From a checkpoint of a small mixture-of-experts model trained on Wikipedia.
Size: 11 layers, width 128.
Below are experts of layer 8 (counted from 0) of a mixture-of-experts language model. Rows are named router (the router's row for the expert), up (a neuron's input weights, with its number), down (a neuron's output weights, with its number) and show model dimensions 0-127. Each number is 128 + 24 x the weight over its row's rms, rounded and kept within 0 to 255.
Before each expert's rows: "comes before" lists some tokens at least twice as common just after its tokens as in all text; "comes after" lists some tokens at least twice as common just before its tokens as in all text. This comes from a sample of Wikipedia text that the model never trained on. Tokens count by the router's weight.

# expert 51
comes before: "| ", "-", "|", "- ", "|  |", "The"
comes after: " |", ")", " |  |", ".", "% |", " |  |  |"
router [118 159 101 152 119 159 112 141 114 140 126 163 111 129  83  94 100 155 168 150 139  94 120 136 170 151 134  96 134 160 118 178 124 114 123 119 184 125 116  94 153 129 117 139 109 126 159 129 132 109 114 144 122 118 128 136 105 114 115 165  94 116  97 121  97 142 156 118  96 111 106 135 172 138 137 148 154 114 117 139 148 126 130 106 157 123 119 119 100 132 166  83 150  93 160 136 143 167 120 111 142 162  87  94  95 137 135 174  93 130 120 109 108 149 144 100  94  81 149 155 102 112 154 116 161 110  95 172]
up3 [120 154 127 102 113 132 164 131 138 144 160 155  89 150 168  60 111  95 108 147 126 167 138 132 135 107 123 121  87 161 108 111 101 117 107 144 130 127 159 111 146 124 157 139  96 120 156 119 110 169 111 174  95 113 136  97 111 168 134 106 134 125 119 121 109 162 130 187 159 132 100 164 134 144 135 170 120 144 177 119 128 143 130 119 119 153 127 157  86 143 125 134 137  82 163 112 151 109 125 101 124 125 143 140 178 123  70 133 129 149 115 105 154 146 144 143 121 135 142 140  95  99 101 156  83 110 127 126]
down3 [127 112 152 131 110 115 132 147  93 147 118 124 139 110 110 138 158 109 112 148 146 156 143 145 113 168 130 114 111 119 123 150 133 144 121 133 136 156  90 131 136 140 105 125 133 121  87 154 100 131 139  77 102 112 173 118  92 121 180 151 134 136 160 136 124  72 145 111 163 100 117  77 145 111 134 126 163  87 138 106 128 122 140 115 162 135 142 107 173 140  98 130 146 162 124  94 117 189 112  78 100 112  87 121 141 127 183 142 179 131 122 146  99 169 133 145 163 154 134 130 142 146 139 109 126 168 144 158]
up4 [142 118 142 122 175 119 126 131 141 128 149 123 162 153 150 113 120 135 135 163 152 134 119 153 134 122 132 144  93  90 120 150 125 137 116 151 117  89 136 135 140 119 126  94 174 122 110 137  99 122 141 177 120 150 120  90 126 112 158 117 109  84 111 153 127 117 158 154 118 130 154 121 142 119 110 155  67 142 100 123 146 159 117 111 175 126 165 143 172 128 170 142 180 155 121  76 131  86 125  91 152 134 151  94 124  98 155  74 133 168 148 128 115 107 109 149  72 151 132 170  91 110 116 143 137 121 119 127]
down4 [108 113 159 114 100 126 143 121 113 130 161 142 108 140 130 139  95 125 116 160 111 110 170 172 136 134 142 158 117 133 115 128 166 175 117 109 193 107 156 125 152 141 120 129 148 129 181 152  79 132 133 107 139 165 146 119 137 156 152 150 137  43 175 119 122 150 114 126 105 113 152  65 125 161 122  91 108 149 127 139 135 129 126 124 143 140 141 101 127 161 116 109  88 105 138 144 116 125  95 144 131 111 126 135 112 169 128 111 153 118 145  76 149 137 101 102 112  93 121 138 138  84 146 110 123 112 152 147]
up5 [101 139 193 137 122 130 148 144  99 139 195 149 174 177  99 131 156 119 124 117 148 109 141 144 136 107 123 143 120 139 143 145  58 131 130 123 134 167 103  99 130 144 103 100  73 135 134 141 143 107 157 131 101 148 144 128 131 100 133 125 104 138 131 142 130 125  87 148 140  94 114 133 154 140 149 105 126 154 124  87 120 168 122 116 136 113 137  77 136 105 124 156 138 175 119  95 126 158  78 143 122 149 135 169 138 145 164 141 125  95 130 160 116 120 137 169 132 155 134 137  91 102 155 126 154 153 145  99]
down5 [137 140  86 155 186 118  83 128 132 128 126 133 124 116 102 109 115 118 136 100 167 160 127 148 116 108 142 118 123 130 160 174 115 156 160 162 158 148 159  99 122 149 159 130 177 151 176 147 143 118 137  96 150 152 150 140 114 129 155 157 152 112  94 105 126 106 152 134 126 154 179 143 155 137 173 154 131 124 204 143 153 139 139  94 171 108 183 164 137 174 128 115 127 117 157 112 138 160 142 141 138 145 129 143 126 127 133 123 129 173 108 122 152 125 125 111 140 126 111 126 128 113 114 126 140  84 111 148]
up6 [110 146 125 121  95 106 121 119 169 101 132 168 101 166 119 100 140 156  95 155 180 100 107 121 119 159 112  88 102 101 104 141 118 153 147 148 113 108 153 132 143 148 170 117 123 139 116 184 113 128 130  86 140 148 154 130 119 133 155 136  99  90 143 123 101 184 131 129 112  92 122  96 129 123 154 129 114 153 100 103 150  87 135 118  96 131 136 114 120 133 108 180 146  83 131 136 153 137 145 139 150 110 161  94 166 145 136 148 112 127 149 164 136 174 163 155 160 143 128 145 141 124 117 156 133 143 183 134]
down6 [ 93 117 112 140  84 126 105 130 160 133 134 111 124 143 124 161 136 117 123 121 119 117 143 140 136  95 132 169 111 114 151 103 112 157 127 133  96 159 151 101 138 138 136 121 131 118  84 145 159  93 103 165 119 160 142  98 146 146 115 116 150 125 140 116 108 141  78 134 127 107  86 107 134 169 139 150  88 141 100 122 118 141 152 134 167 191  88 146 107 108 173 137 120 122 114 112 122 200 144  70 142 103 100 146 130 166 144 128 104  68 165 136 122 115 129 152 129 106 117 109 140 130 126 107 186 129 127 148]
up7 [ 85 130 158 122 137 103 150 131 131 134 130 159 139  94 125  80 103 131 147 121 147 126 121 131  96 114 101 128 107 154 144 183 135 122 130 132 112 116 113 134 144 154 166 102 132 112 134 114 154 106 149 147 120  70  85  96 141 132 153 165  96 164 137 150  87 113  87 141 108 107  89 136 120 134 144  93 118 126 104 137 137 159  91 150 125 106 159 116 198 141 135 112 114  96 102 124 159 107 170 138 143 147 136 111 140 136 104 134 159 104  98 134  69 169 133 132 119 163  81 110 109 108 141 151 161 126 145 128]
down7 [ 97 129 125 117 163 125 137 126 162 110 106 129 137 121 106 125 116 104 133 130 117 146 128 125 108 103 135 143 191 128 103 122 146 128 162 108  85 106 172 140 136 106 147 153 125 143  94  90 128 170 193  68 125 108 116 146 135 113  92 151 133 134  86 140 139  93 159 157 143 138 148 160 133 141 171  92 142 152 154 137 102 105 120 107 127 151  90 109 123 145 122  84 101 135 162 131 119 122 167 179 120 146 124 144  74 145 137 152 103 147 117 112 103 102  94 120 138  97 145 113 135 138 181 126 113 135 151 153]
up8 [117 150 119 134 156 171 111  94 110  87 143 144 128 137 149 121 128 137 104  78 177 102 149 140 161 127 120 111 141 134 115 140 116 156 150 155 145 124 105 117 124 141 129 103 122 119 125 145 158  99  89 124 139 123  73 107 127 130 155 168 143 164 125 152 151 122 113 176 126 118 137  96 134 104 142 146 155 163 132 109  96 151 149  97 110  96 132  90 122 151  92 164 109 155 167 137 126 130 120 146 133 150 114 117  82 177  64  96 120 111 144  85 140 137 125 124 132 173 124 134 160  76 104 144 119 115  90 127]
down8 [127 136 152 157 133  98 120 109 147  96 100 132 127 112 123  87  93 105 133 150  72 124  85 126 149 106  93 111 120 120 116 151 128 149  90 180 154 136  94 102 103 121 134 152 105 132 128 109 159 143  87 138 123 155 137 173 121 168  98 125 121 110 161 138 113 122 162 137 142 114 144 142 134 103 125 121 126 128 152 120 134 107 104 178  99 133 156 167 112 132 173 133 153 107 185 111 129 180 116 152 126 149 118 117 133  74 110 140 167 123 125 143 120 116 119 162 114 101 177 143 153 177 144 105 155 113 145 144]
up9 [118 156  99 155 124 131 102 136 112 132 149 139 141 145 128 101 109 101 147 131  95 107 153 146 139 142 154 142  96 136 139 132 120 122 130 120 111 132 117 123 155 160 140 116 125 151 136  99 130 143 133 132 126 112 179 138 171 164 132 113 134 111 124 119 134 138 107 182 121 150  73  76 109 139 133 106 143 132 142 146 151 111 122 173 107 133 138 129 151 132 125 113 101  99 112 145 104 143 126 128  96 101  71  84 166 118 140 138  61 118 104 135 118 139 161 146 170  57 165 154  87  91 117 182 150 113 161 123]
down9 [137 154 132 120 138 127 112 103 146 138 116 142 131 121 124 101 118 149 161 138 127 148 150 157 118 144 106 131 176 139 137 158 129 133 141 182 143 146 106 188 120 117 146 115 130  84 133 109 142 106  69 102 124 112 125 136 158 124 146 137 138 124 113 177 189 117 127 121 137 159 144 114 130 167 162 149 143  88 139 125 102 139 144 102 116 122 111 106 145  81  89 146 150 102  85 157 132 128 137 115  97 174 130 170 143 142 159 186 106 165  97 159 128  98 106 127  76 115 152 143 134 109 133 118 131 131  87 122]
up10 [150 160 123 144 122 132 115 104 176 137 130 189 112 137 140 102 114 134 139 151 132 131  85 136 149 106 150 114 159 120 152 129 177 130 120  95  87 131 114 131 149 154 166 128 125 170 119 124 140 164 137 155  97 102 147 103 146 168 134 110 119 104 116 173  96 143 152 117 141 107 156  93  76 143  97 126  96 109 179 109 146 111 140  83 110 148 130 126 121  96  87 169 102 136 174 113 116 128 106 131 111 150  99 164 155 143 123 119 150  91 144 124 143 112  97 101 130 119 128 164 122  98 110 109 141 164 140 143]
down10 [140 105 151 107 139 115 127 169 185 144 126  94 128 132 155 117 179 134 134 108 169 145  96 164 155 158 130  59 174 146 147 133 113 114  90 154 125 128 153 137 138 128 109 132 111 130 109 124 104 143 179 131 177 120 111 113 107 130 125 141 152 154 144 131 124 128 144 176 126  80 155 141 122 130 123 172  58 129 143 132 132  80 137 131  87 144 148 164 129 120 142 156 143 137 124 144 130 151 120  91  84 125 133 141 102 154 137 115 105 151  88 114 134 167 142 121 151 132  99 147 119 127 147 120 102 130 159 116]
up11 [103 106 141 135 144 116 134  81 139 120 152 103 104 107 120 164 136 160 110 167 170 115 115 132 121 116 139 113  95 165 143 128 140 105 140 136 129 169 138  86  87 142 133 153 115 144 111 158 154 153 149 155 164 130 109 152 129 110 175 134 108 139  98 118 146  99 183 132 120 118 126  82 148 120 134 134 134  94 145 165 107 109 155 113 110 118 144  99 124 112 135 127 190 142 168 138 132  74 124 142 160 145 137 131 159 143  81 121  83 135 150 119 162 104 131 133 126 130 148 129 124  93 141  56 112 153 100 130]
down11 [ 91 119 135 135  89 113 107 127 172 128 143 116 111 109 115 129 166 155 157 117 131 158 160 120 113 136 100 162  82 111  73  81 139 134 124 118 127 161 119 132 145 191 123 119 118 125 137 137 115 150 170 100 122 162  87 124 131 104  99 124 173 112 138 122 128 136 100 145 122 105 159  87 138 121  91 114 144 189 163  67 158 148 160 136 155 156 133 154 181 136 118 124 114 120 105 131 135 137 156 120  95 128 116 117 141 114 149 123 150 112 111 110 146 115 134  86 107 108 127 114 101 117  99 148 113  99 136  96]
up12 [ 94 136 157 128 136  84 148 158  89 120 133 127 154  81 103 122 131 139 131 118 140 119 121 126 106 124 155 149 127 150 110 120 142 150 179 168 118 157 138 129 151 202  87 125 117 129 152 129 104  89 126 135 104 132 108 112 125 119 124 141 155  92 132 122 110 133 142 118  94 130 140 117 139 154 169 146  86  95  99 137 127 112 141  88 135  63 113 145 145 125 151 173 110 112 153 118 134 145 139  97 140  96 139 159 118 111  98 141 146 104 175 109 114 132 104 156 118 140 149 124 104 116 155 195 128 161 122  78]
down12 [113 131 121 137 158 144 102 116 171 124 129 105 118 162 107 116 160 101 159  98 137 161 146 104 146  81 151 106  84 131 124 155  75  74  94  78 151 131 145 114 122 110 104 161 137 102 158 127 165 149 150 118 144 103 158 123 130  93  88  82  96 146 144 111 118 131  99 172 144 152 131 127 113 139 115 141 153 141 144 146 147  80 103 123 111  95 174 140 135 162 115 103  78 116 132 140 129 146 139 127 161 154 125 124 104 141 125 144 130 162 122 170 126 138 142 152 114 118 112  96 143  99 127 141 136 166 159 120]
up13 [128 162 123 167 142 148 100 170 136 106 107 131 115 121 118 143 123 134 156  96 126 126 158 121 109 106 112 123 110 104 155 111 102 130 138 143 125 128 158 147 134 181 158 145 112 149 136 131 102 129 135  72 122 145 146 105 161 132 128 175 119  93 145 131  90  88 176 122  85 148 140 101 105 155 134  84 143 124 133 128 171 150 118 138 125 158 154  58 115  87 139  95 109 163 105 111 119 172 121 143 120 136 158  68 110 118 136 133 111 120 137 114 143 113 146 157 162 143 115 123 135 191 144 114 137  95 125 123]
down13 [111 148 122  80 101 183 127 101 139 124  95 103 111 130  84 146 136 113 102 122  85 150 125 126 136 125 133  84 143 153 149 115 155 114 128 109 153 126 142 128 149 103 133 127 115 118 160 108 111 133 117 189  96 133  58 137 119 148 117 123 160 121 148 154  90 167 145 132 116 127  90 160 134 136 150 102 150 111 121 135 145 135 100 115 153 100 155 127 119 136 121 169 127 170 116  72 152 163 100  83 137 167 137 102 117 112 167 121 123 141 103 192 155 151 153 157 146 126 137 116 112 152 130 142 135 143 123 120]
up14 [177 118 119 131 127  86 117 160 162 108  98 121 104 160 129 111 141 167 142 114  77 164 101 128 124 153 128  97 134 172 160 143 102 153 135 113 107 184  96 144 137 147 143 149 129 108 100 159 105 138 125  99 130 156 154 120 118 130 155 132 101 123 141 149 143 108 109 151 139 140 123  97 146 142 138 153 126 133 112 106 108 178 139 139 137 128 103 148  84 155 149 171 155 139 150  94 120 146 131 108 156  95 110  81 144  77 120 115 150 194 159 139 145 172 117 123 142 102 101 136 140 126 144 155 132 124  90 136]
down14 [103 130 105  86 150 114 101  89  80 131 134 118  81 110 112 116 124 150 123 132 113 131 131 109 145 106 101 126 114 137 122 141 118 173 119 146 107 178 123 112 131 152 115 136 139 105 148 100 100 121 110 128 119 158  96 135 186 193 165 107  84  89 133 136  98 157 125  88 163 167 142 122 108 145  94  97  99 182 110 118 119 130 158  97 128 116 136 102 138 137 126 114 169  77 147 147 116 106 152 144 129 124 148 111 142 123 143 131 127 132 182 138 106 117 115  99 102 110 144 129  96 149 116  78 134 144 122 147]
up15 [126 131 128 145 108 144 151 111  88 106  95 144 114 136 131 118 162 126  80 101 118 149 174 171  82  94 106 103 161 105 113 164 171 116 141 136 138 100  94 142 139 185 123 110  79 153 120 143 103 123 113 101 131 142 130 118 173 115 153  95 112  93 121 122 132 126 123 150 132 118 121 134 145 146 144 130 134  95 205 140 105 122 116 116 111 134 133 134 101 126  89 196 140 110 109  99 128 132 107 129 105 145 150 128 103 100 122 108 122 123 123 166 131 144 135 117 131 118 103 111 160 166 102 129 132  63 151 124]
down15 [132 112 122 121 142 134 130 114 117 150 147 142 140  85 143 146 124  88 103 174 168 119 161 118 115 169 132 151 130 131 148 115 123 121  80 145 170 110  92 163 126  54 144 136 163 120 130 177 111  80 166 143 140 128  82 128  94 107 146 132 136 108 107 138 105 140 159 114 163 102 122 136 103 127 138 116 129 173 123 157 102  89 115 144 141 129 117 138 144 129 145 127 112 115 138 143 149  98 126 166 136 172  90  87 147 103 120 137  98 160 136 140 140 120 152 138 160 137 107 152  70 154 110 130 159 138 101 112]
up16 [124 116  99 134 115  94 121 121  98 148 143 140 150 126 115 131 138 138 116 165 162 136 115 110 161  74 153  88  99 171  93 148 120 130 112 145 158 126 150 152 105 159 116 172 102 137 150 154 115 146 152 144 144 107 142 157 108 118 132 139 129 167 171 101 141 117 172 123 109 114 116 137 108 106 121  90 138 133 110 135 201 136 142 111 110 119 185 134  86 138 174 139  99 144  86 149  76 145  98 165 134 121 139 105 126 129  95 135 126 150 160 120 151 118 119 107 117 104 110 135 153 151 138 163 127 176 150 120]
down16 [123 101 131 156 168 123 130 120 138 159  60 106 110 147 116 141 115 125  86  96 135  94  93  87  97 145 163 106 157 144 146 105 103 168 179 147 143 141 135 124 136 108 136 126 134 131 118 132 144  73 109 124 134 158 130  67 102 170 113 114 106 141 162 128 154 126 131 115 115 141 136 132  83 188 124 106 127 108 125 124 105 141 119 128 102 148 101 172 141 125 140 128 142 125 163 117 134 129 142  96 133 142 156 139  96 137  71 127 135 139 104 129 134  92 122 132  67 132 137 109 120 176 115 140 164 107 113 122]
up17 [153 135 117 186 113 102 134 145 139 122  72 122 145 145 122 160 125 163 162 103 139 150 121 131 164 110 139  98 132 149 134  52  81 138 135 153 120 115 110 145 111 173 135 148 106 165 136 154 104 134 126 114 149  81  97 122 109 104 140 120 127 148 149 121  96 135 113  99 111 137 153 111 119 149 163 131 148 162  92 161 109  99 137 193 123 126  86 135 114 119 173 134 109 117 164 145 104 153  99 128 159 100 125 133 131 139 149 139 146 117 140 127 134 128 165 145 131 183  89 108 107 101 151 134 135 136 108 133]
down17 [ 83 101 145  99 138  99 134 135 115 113 135 132 129 126 120 138 118 118 116 114 135 134 154 122 123 108 135 136  98  89 123 151 123 116 143 149 107  80 128 165 115 149 124  99 129  96 116 183 138 173 147 146 136 150  92 140 135  92 135  75 139  75 140 165  91 119 109 137 104 128 156 130  97 153 136 117 110 119 148 143 141 192  83  92 130  86 109  54 134 145  80 115 138 108 136 152 138 129 119 123  98 131 171 117 128 153 133 125 118  94 121 116 107 133 146 151 146 135  89 114 170 128 113 168  92 113 144 118]
up18 [128 128 111 156 148 144 119 116 104 140 130 151 147 126 114 126 129 105 132 169 122 141 103 110 138 141  70 137  79 119 174 123 114 132 103 136 136 140 110  82  89 100 130 129 135 163 120 168 156 161 112 105 105 119 114 137 139 105 147  71 143 153 127 146 132 165 102 117 159 121 110 158 126 108 155 106 152 111 136 150 144 130 129 107 204 134 143  93 163 101 109 142 111 138 153 153 133 156  98 183 129 134 135 144 113  92 148 135 135 139 144 152  71 130 119 110 101 127 135 153 101 117 105 106 179 158  88 102]
down18 [141  99 105 118  87  97 161 101 145 188 115 100 121 104  87 103 128 150 116 139 125 111 122 143 130 103 145 108 107 136 120 120  79 130 141 154 110 107  95 111 135 165 144 209 153 139 109 140 116 140 108 120 129 169 142 143 142 186 124 146 152 112  84  96 135 145 119 110 127 104 136 144 113 128 120 138 146 146 125 135 135 153 116 143 108 157 146 130 101  84 124 143 132 113 102 117  81  93 137 124 125 170 139 119 152  86 123 100 121 139 123 119 128 121  87 144  99 185  81  97 117 138 166 145 152 148 117 100]
up19 [149 102 158 173 124 134  90 133 129 123 145 100  87 176 140 117 138 112  73 159 123  93 161 101 116  97 139 141 145 138 131 120 113 164  83 114 130  97 111 120  97 169  94 126 132 146 131 157 109 122 121 140 122 119 156 101 121 183 122 157 146 143 108 129 115 127 119 117 131  91 149 149  85 118  99 173 145 142 131 117 155 146 146 165 142 123 140 171 147 174 162 117 121 146  97 157  85 146 125 146 168 138 120 150 157 131 111  81 144 153 145  97 139 147 130 112 139 118  86 125  70 133 138 133 145 126 151 140]
down19 [133 120 165 134 147  97 151 141 102 153 153 136 112 112 120 118 107 122 116 114 130 173 154 128 127 172 136 136 155 161 125 141 118 104 129 128 124 120 115 153 136 146 120 129 149 143 159 134 131 110 143  89 101  99 127 100 115  90 112  98 137 107 145 145 147  92  65 144 143 212 131 107 125 141 115  92 123 111 155  98 147 146 125 172 126 146 149 128 169 110 121 115 136 142 126 162  82 122  97 162  91 147 135 131 130 178 123 160 156 172 132 118 150  85 118 110 164 168 128 116 110 125 101 133 175 160 128  90]
up20 [122 115 127 147 133  97 156 121 104 126 177 169 115 149 120 117  94 113  84 164 103  98 111 104 138 145 109  93 139 120 166  93 121 123  92 147 117  87 139 146 156 124 125 152 182 190 133 138 132 125  75 111 104 104 169  97 120 117 186 150 140  84 148 153 134 128 116 131 119 145 115 114 126 112 107 173 165 150 111 147 141 119  96 131 124 114 142 100 125  97 148 111 105 123 158 169 116 124 159 132 119 112 130 125 165 128  97 106 122 103 153 151 112 110 122 100 102 132 133 107 102 130 151 104 146 115  88 166]
down20 [147 145 160 133  97 133 122 129 128 126 128 125 154 152 122 193 135 108 133 168 165 136 133 155  99 168 124 101 143 145 162 139 149 139 107 115 129 131 139 163  98 136 118 100 136  99 165  83 136 165 138 116 138 126 154 167 163 161 137 152 113 121 111 126 141 114 119 135 100 106 134 140 160 140 112 155 135 115  88 136 139 200 129 114 123  79  97 173 159 146 128 111 178  85 168 167 124 118 131 103 120 110 178 117 130 165 117 122 131 126  98 123 124 167 130 131 134 180 164 134 141  89 135 141 127 147 131 114]
up21 [112 131 118 133 122 140 130 130 130 160 128 152 135 144 104 114 117 142 141  96 120 125 166 113 169  97 130 149  64 126 136 103 142  92 173 134 120 126 108 120  93 110 131 116 122 158 171 172 135 153 135  84 151 143  69 103 129 130 165 138 104 180 102 101 130 124 103 120 168 121  89 145 104 111 112 138 128 150 165 106 158 133 161 138 131 127 125 115 138 147 144 138  94 145  63 105 123 163 141 159 127 159 136 104 159 109  96 123 137 123  98  84 153 113 134 149 153 134 123 182  93 137 137 146 116 103 124 165]
down21 [ 96 142 111 107 124 125  91 139  84 151 156 141 130 125 123 140 190 138 148  82 137 131 147 142 175 120 153  89 127 130 110 155 120  71 125 157 125 146 122 108 140 160 114 121 131 137  98 114 124 117 154 131 162 142 109 124 102 108 163 124 113 112 168 130  96 146 102 118 115 101 118 130 117  98 122 139 165 128 134 167 147 111 150 133 115  96 109 148 169 144 148 122 148 117 118 168  70 141 135 103 129 115 102 113  94 153 100 135 171 166 126 116 135 125 188 162  94 102 150 175 128 123  96 125 140 168  95 116]
up22 [110 121  89 132 100 154 148 135 162 132 125 126  68 146 132  68  97 163 108 185  89 151 122 149 161 157  84 127 120  88 121  99 139 127 121 115 101 128 156 143 157 105 149 120 165 148 110  93 116 193 122 105 140 142 126 144 129 109 159 142  93 120 113 131 119 117 151 131  95 108 120 126 111 135 122 131 150  97 147 123 173 104  99 116 137  71 111 111 157 122  79 130  80 155 124 140 148 103 123 134 116 163 132 127 181  99 128 123 129  92 134 135 139 133 149 134 119 103  99 127 110 116 120 123 155 158 132 139]
down22 [ 85 151 167  99 129 129 138  89 145 123 108 174 167 106 103 104 135 120 164 122 149 111 119 109 102 140  96 131 170 137 113 148 118 147 139 135 160 165 101 128 130 115  96 111 133 130 117 123 114 105  87  99 113 140 137 121  95 139 111 129 117 152 102 143 130  91 120 128 129  88 108 148 123 138 111 102 128 108 111 120 159 131 134 128  98 176 125 141  86 112 163 130 161 108  87  74 131 136 133  49 160 125 127 109 142 128 137 134 142 177 166  79 121 133 111 144 147 148 145 140 162 101 172 101 119 100  97 116]
up23 [151 145 124 120 101 166 102 117 108 127 122 141 134 111 112 121  81 158 148  74 141 104  85  89 140 174 121 101 122 147 135 133 142 154 118 177 119 136 127 107 108 148 103 108 124 128 118 131 112 151  91 100 103 151 186  84 154 180 133 132  99 105 157 162 148 137 139 101 157 120 117 152 123 122 148 148 152 122 117 146 112 179 156 124 102 177  91 120 159 122 140  86 114 140 161 128 135 101 168 142 132 134 149  86 167 157 138  98 110 157 129 148 115  97 108 154 146 124 122 105 124  94 132 146 144 145 120 144]
down23 [105 136 157  74 156 128  82 136 117 125 148 107 104 146 144  79 136 156 151 108  95 128 118 113 142 103 114  96 168 144 149 115  93 119 161 106 123 122 135  94 175 109 116  82 131 109 168 146 140 149 124 124 147 182 103 151 131 135 118 114 104 141 130 144  93  99 170 110  90 129 155 157 116 144 121 142 108 123 136 180  75 140  93 124 159 148 138 133  94 129 157 130 153 116 131 112 125  98 129 127  85 162 134 143 142 117 130 142 152 128 119 131 142 143 129 111 123 137 123 146 160  66 160 144 163 130 182 121]
up24 [154 134 112 145 148 152 145 116 139 125 115  97 115 134 112 125 158 104 145 147 153 111 113 146 145 152 128 143 151 123  92  64 115 109 107 142 143 161 168 139 110 143 144  92 113 138 123 127 112 113 120 132 126 172 192 110  95 115 152 129 142 103 139 142 137 127 146 143 148  97 141 143 134 144 114  85 160 170 148 132 130 208 106 100 122 118  99 135 132 127 163 192  95 129 136 162 119 108 122 127 176 169 142  66 138 120 106 132 113 135 135 127 155 153 150 117 144 123 105 117  96 144 144 132 112 179 138  97]
down24 [ 95 112 114  99 127 133 118 142  97  84 155 162 113 116 120 119 161 136 129 152 126 123 149  78  97 126 110 116  85 142  84 133  68 166 128 105 143 108  94 110 111 132 133 163  79 114 126  92 123 162 126 157 151 146 162 130 102 117 160 155 156 123 102 136 128 119 110  81  71 131 124 115  82 167 134 135 128  99 147 131 140  92 128 116 123 120 186  95 158 111 122 147 141 158  94 129 144 102 166 107 105 139 109 156 118 142 110 158 121 124 108 103 154 111 124 147 143 125 167 144 104 104 119 147 111 121 134 155]
up25 [147 124 114 130 112 161 147 158 129 105 149  95 108 156  75 118 140 133 138 159 112  91 149 101 136 167 136 114 177 167 120 120 168 183  92 125 105 161 140 124 101 131 132 118 160  87 137 145  87 120 153 152 165 114 139 132 111  90 127 113 103 162 132 134 134 101 121 109 139 143  99 115  96 133 128 135 118 162 149 111 100  87 132 120 181  82 133 133 149 114 110 170 121 161 106 132 104 111  91 130 123 126 113 160 158 102  97 104 152 118  88 158 123 132 132 149 126 126 103 156 131 133 182 147 169 119 133 112]
down25 [156 127  85 127 192 129 122 124 111 143 171 112 120 135 114 111 133 155 166 111 152 137 133 144 128 110  81 141 129 132 122 127 117 119 128  83 147 121 142 119  81  95 149 117  97 157 164 108 139 142 191 113  93 106 134 112 139 173 103 152 166 124 114 119 126 113 138 153  99 120 102 133 127 119 134 115 101 130 165 101 207 111  94 137 111 140 125 117 116 132 133 106 129 147 169 143 131 107 148 132 171 191 155  92 124 125 154 131 120 133 107 133 135 117 147 102  89 152 164 129 144 162 113  87 136 110 147 113]
up26 [100 131 110 162 144 171 123 158 152  85 112 144 167  89 131  88 172 140 156 156 134 135 143 160 136  89 126 180 110 172 106 124 121 128  93 163 123 140 153 122 121 179  85 105 108 117 116 135 126 156 156  90 129 140 143 149 102 154 136 115 139  48 148 109 126  88 117 117 138  93 160 129 127 150 140 127  95 137 151 143 158 100 136  96 115 150 143 107 115 136 111 144 169 127 156 151 156 135 114 140 150 143 125 167 137 107 125 134 124  90 142 136 117 113 152 122 157 141 101 139 104 158 125 165 132 120 144 103]
down26 [ 84 174 121 121 143 156 140 134 109 140 160 102 126 111  90 148 155 124 108 150 128  95  83 137 128 156 140 112 133 121 135 131 108 141  89 121 152 110 145 127 170 109 118 161 122 141 102 170 135 129 118 170 179 139 167 100 133 122 106 132 113 134 140 124  64 174 187 145 167 130 109 141 122 124 151 155 125 106 144 124 127 100 134 100 148 131  95 124 116 104 173 157 107 158  99 114 149 136 162 114 102 140 107 102  85 166 173 147 109 135 140 160 134 147 106 147  89 155 128 109 116 130 119 144 141 130 172 126]
up27 [104 138 131 160 132 100 130 147 136  93 149 157 111 145 101 122 147  93 118 143 165 147 150 157 119 161 102 134 126 110 135 133  86  99 109 130 124 106 112  96 137 124 108 108 134 135 141 114 116 120 128 107 119 130 131  86 124 138 128  99 130 137 101 132 124 131 122 166 143 186 115 145  92 136 122 101 121  54 197 102 121 121 127 162 150 144 137 118 146 127 115 160 137 157 183 121 151 129 182 111 121 126 136 174 110 130 139 111 166  75 142 124 165 148 108 142 153 149 117 148  90 122 117  96 187 135  89 133]
down27 [144 149  77 139 152 140 117  74 156 149 149 139 133 136 152 110 110 115 131 128 116 134 114 130 128 121 130  78 163 118 164 167 125 143 142 179 130 121 126 151  86 142 130 134  95 166 100 139 147 102 102 145 106 148 140 113 143 119 118 162 131 132 151 130 100 152 107  94 124 133 170 119 119 130 148 130 132 107 123 155 142 126 163 120 100 103 143 102 125 102 149 124 181 129 106 112 112 124  87  99 118 157 114 158 163 118 107  96 139 157 125 180 139 150 110 151 128 103 102 142 174 117 168 119 116  94  71 191]
up28 [153  89 154  85 139 147 145 130 138 107 124 167 126 144 153 121 119  89 130 164 150 170 153 138  79 170  83 132 132 120 141 137 142 114 131 114 143  62 136 108 123 124 155 176 108 177 137 151 130 126  95  87 176 159 152 141 129 115 125  92 150 128 128 164 146 168 145 104 131  85 135 109  66  71 114 132 149  94 143 143 130 113 141  98 146 129 132  86 167 119 143 156 153  96  97 141 117 117  88 109 126 121 135 125 147 125 124 127 137 118 127 146 136 120 136 134 101  99 131 147 116 135  94 128 123 145 114 132]
down28 [100  88 108 135 149 157 117 130 146 141 108  93 138  96 130 113 159 113  98 168 103  91 128 147 135 116 161 121  71 116 127 143 143 148 145 192 108 128 134  93 115 115 152 107 131 173 115 163 175 126 134 143 116  94 150 143 137 126 176 143 122 119 143 119 114 128 129  63  95 105 144 142 150 106 103 154 154 115 139 111  94 152 114 159 150 149 156 128 111 117 116 158 134 109 111 154 141 125 138 124 119 154 149 144 144 116  80  75  96 128 114 100 142 168 157  92 135 133 123 133 132 146 162 170 156 114 153 155]
up29 [ 98 153 119 125 133 135 147 127 150 131 150 138 137 162 148 103  95 135 140 153 114  62 127 103 137 122 120 104  70 158 120 141 126  97  98 129  81 156  97 111 110 156 123 168 130 142 121  94 128 161 158 109 117 153 147 142 110 137  98 121 144 113 130 173 115 148  91 109 129 129 165 139 109 101 139 148 127 117 120 125  95 102 113  99 159 148 172 121 163 149 166 140 110 154 124  67  91 111 160 148 127 104 115 110  70 144 147 130 152 169 141 118 134 161 144 151 160 140 162 110 108 123 144 116 141 141 165 102]
down29 [113  99 111  85 127 115 156 111  94 147  90 126 120 101  98 183 117 135 101  86 127 102 175 128 123 124 138 105 156 133  94 152 172 143 128 133 137 117 155  96 134 118 159 152 180 100 106 106 177 132 134 124 155 114 122 114 121 123 157 143 123 113 155  88 142 117 141  93 105 103 138 137 124 109 131 114 118  90 152 133 102 179 127 118 104 127  88 164 108 141 131 109 158 138 124  94  86 139  98 121 109 106 157 149 140 154  98 153 181 125 156 103 107 121 138  89 167 115 171 110 120 109 114 144 128 149 152 135]